{
  "n_layer": 13,
  "d_model": 128,
  "n_experts": 96,
  "experts_per_token": 8,
  "d_expert": 32,
  "d_shared_expert": 0,
  "activation": "tanh_gelu",
  "moe_layers": [1, 2, 3, 4, 5, 6, 7, 8, 9, 10, 11, 12],
  "router_score": "softmax",
  "normalize_top_k": true,
  "routed_scale": 2.5,
  "balance_loss": 0.000518,
  "balance_bias": true,
  "router_bias": true,
  "n_groups": 8,
  "groups_per_token": 2,
  "init_std_router": 0.0368,
  "lr_router": 0.00279,
  "vocab_size": 16384,
  "norm": "layernorm",
  "norm_eps": 1e-05,
  "tie_embeddings": false,
  "optimizer": "muon_variant",
  "lr": 0.013,
  "beta1": 0.95,
  "batch_tokens": [131072, 262144, 524288, 1048576],
  "seq_len": 512,
  "train_tokens": 600000000,
  "steps": 3575,
  "dataset": "wikipedia_en"
}
Below are experts of layer 2 (counted from 0) of a mixture-of-experts language model. Rows are named router (the router's row for the expert) and show model dimensions 64-127. Each number is 128 + 24 x the weight over its row's rms, rounded and kept within 0 to 255. Numbers have three digits each.
After each expert's rows: "comes before" lists some tokens at least twice as common just after its tokens as in all text; "comes after" lists some tokens at least twice as common just before its tokens as in all text. This comes from a sample of Wikipedia text that the model never trained on. Tokens count by the router's weight.

# expert 53
router:129119136089106134133169115125148141112148127136149126140154134147148154166123097129109179149145153107103138143126153174105120171124132107126130138136143108138123099149049110098108106148074108
comes before: " a", " by", " in", " to", " as", " on"
comes after: " was", " is", " were", " be", " to", " are"

# expert 60
router:125102133135135140141107147127128065130186113099138098130138131147148136151085160103127132127110137187152154102127125160128135134112155114104148153150101131094127121149129172147109112126146138
comes before: " ", " States", " —", " +", " Kingdom", " −"
comes after: "0", "1", " |\n", ")", "2", "3"

# expert 21
router:146095122115135126101153131136129159115157104105154120149169117142113142094113132102099148132085110116078138117160138140086108134096145120145105126126099083164182122117126123129143199117127171
comes before: " the", " |", ".", "–", "%", "}"
comes after: " ", ".", " due", "–", " According", " moved"

# expert 34
router:126161148156128103118162120115142064118182113072130114144127127151113136119139142107109113124137167143127114133094128106152155119128109147149132087147119094115138120154148147124074143081132109
comes before: " the", " a", " not", " his", " was", " an"
comes after: ",", " and", " but", " that", " which", " along"

# expert 82
router:147131134147124114143104157137103116110108141131106099135111130146154143168117169129111135125166152151088148120135073086152160083176157121141157123128081111113111086152135166125111091158130138
comes before: "20", "19", "1", "0", "2", "3"
comes after: " |", "|", ";", ":", " in", " January"

# expert 43
router:127149121122137105116150137147172148092093127080162115121187079125149124099133130115117164152152126111170139138154139134124132150101162121146152148122158162123151129084126096135151132126121102
comes before: " of", "==", ":", ",", " in", "==="
comes after: " the", "-", " a", " his", "'s", " The"

# expert 14
router:133131155130126096167087192139145137165107126124106148120188111117082137099136126125129155119141136124148143106133122115140127145135140120116153132157174143118152105118124080089104135144105128
comes before: " |", ".", "–", ",", " |\n", "%"
comes after: " ", "–", ".", " (", "10", "00"

# expert 52
router:128088120133121150121123131127103121148091127167096103124128157135132097117120118109116132148160127126148137104108067134160159145153128096150135122112101085142144127116156084137088132143133162
comes before: " |", ".", "–", "0", ",", "′"
comes after: " ", "20", "19", "°", "18", " ("

# expert 64
router:130091135126125116145093142141160122127089113147101142116188139114154132073179113111142144148138132091156129133056123163154139115122121077110135152088126150121122077152137121119138127147154138
comes before: " ", " |", "|", ":", " (", ")"
comes after: " |\n", "|", " |", "-", "0", " ("

# expert 36
router:105107143134141143146110135160129140097132136110125119133170136077157133189139160137090086129150096111144079138078141173145098149137099140167128105111113125131135148101083060120141149115150115
comes before: " of", ",", " in", ".", ".\n\n", " and"
comes after: " the", " a", " his", "'s", " and", " to"

# expert 17
router:144146157158132082120107124143106130140126123122132127128156107112077117123101091111120155125125093091163141129136099106162136125152148097149129138162126117115121100118150078090124166115173144
comes before: " |", "–", ".", ",", " |\n", ";"
comes after: " ", "–", ".", " (", "10", "00"

# expert 77
router:138122136160139139145137112117094122110130110159084094147123088174124134146125170133127147163157088131104089143166101107148150127107157127150136127135085123195118097137150141115139142154144147
comes before: "20", "19", "1", "2", "18", "3"
comes after: " |", "|", ",", " in", ";", ":"

# expert 70
router:147129102147134118149101132102183120098147182114111139123120139119083135101186126141179146083157119096125158112157101105122132144126165102143147127154115141111170125097135157141153089148143133
comes before: " ", " •", " Born", " Mid", " Country", " Genus"
comes after: "\n", " |\n", ")\n", ".\n", ";\n", "==\n"

# expert 58
router:122089137145128137155105148133112128168113123121132120127119154138133070128069114116147141176176149127176150117085083120161147157186132082151136122119134095163120120113150093111110118133119161
comes before: " |", "–", ".", ",", "0", ")\n"
comes after: " ", "19", "20", "18", " (", "–"

# expert 68
router:121124113132122145159131108148144112118146135148166119126169091131136131146092119133104136118114097164136117127172137149120143142102139114146113129137155151095140149134135163144112099108153113
comes before: " ", "|", " —", " Total", "|---|---|---|\n", "|---|---|---|---|---|\n"
comes after: " |\n", ")", "\n", "0", "%", "1"

# expert 57
router:118164138094134117127170122125138152106114144126164102159116097147147149148162112141114146164147137115086067132141149131128125142116114144138152169120120128193148132157051106100110101125097087
comes before: " to", " a", " in", " by", " as", " the"
comes after: " was", " to", " he", " is", " also", " were"

# expert 93
router:100145124115155111118110133154159131124102159138135095140162109096135132200144140120164132102144149132115155142146105165115158125128096134133146119114108160090106126110097085119170124115154143
comes before: ":", " of", "\n", "==\n", " (", " |\n"
comes after: "-", "==", " the", " a", " National", "\n\n"

# expert 62
router:156099122136146155147113085126136156106134121170094135118116158132137136124140134127096162093127113110126154151152129176153132127183104081133141116108117155135119115162126125154144122137114157
comes before: " ", "15", "09", "00", "17", "13"
comes after: " ", "–", "\n", " (", "20", ")\n"

# expert 29
router:135121118132114131129109130134110099139150121108159135162101104137095125119190132128085094133164117120113068141127141153125169137119168134130104123116147139160105140175151126102110131145104090
comes before: " the", " a", " he", " was", " not", " been"
comes after: ",", " that", " he", " which", " and", " it"

# expert 74
router:132176132133148162147122088156096108119091105153092125152110117162112142146145114137113137127102132115076123135155099097159131112118159158143160106105094113150125129135163117152139096150134151
comes before: "20", "19", "1", "2", "18", "3"
comes after: " |", "|", ":", ",", ";", " in"

# expert 56
router:126120156133133118130108100125087126165103101139114129155131137102146059116110153137172156179157140143162114128147106102129110172172095120153133122123109110132130135080149076122100133117126132
comes before: " |", "–", ",", ".", "%", "0"
comes after: " ", "20", "19", ".", "18", "–"

# expert 38
router:156143141093139142159110136130082091119144126144114154113114110115143154139139144122114121115094098168154149110153139188135135118082183134126136201128122135094117105114156140163128137102122118
comes before: " ", "|", " —", " MPC", " ·", " +"
comes after: "0", ")", "1", "2", "3", "%"

# expert 4
router:108171133112171141125152150129134120117157133120159095137167142093113136154133104112159083139151096134152129127084143133158114100120131172103136116124153173124143120096072095100130117133101145
comes before: " of", "ing", " and", " in", " to", " for"
comes after: " a", " the", " and", "'s", " his", " an"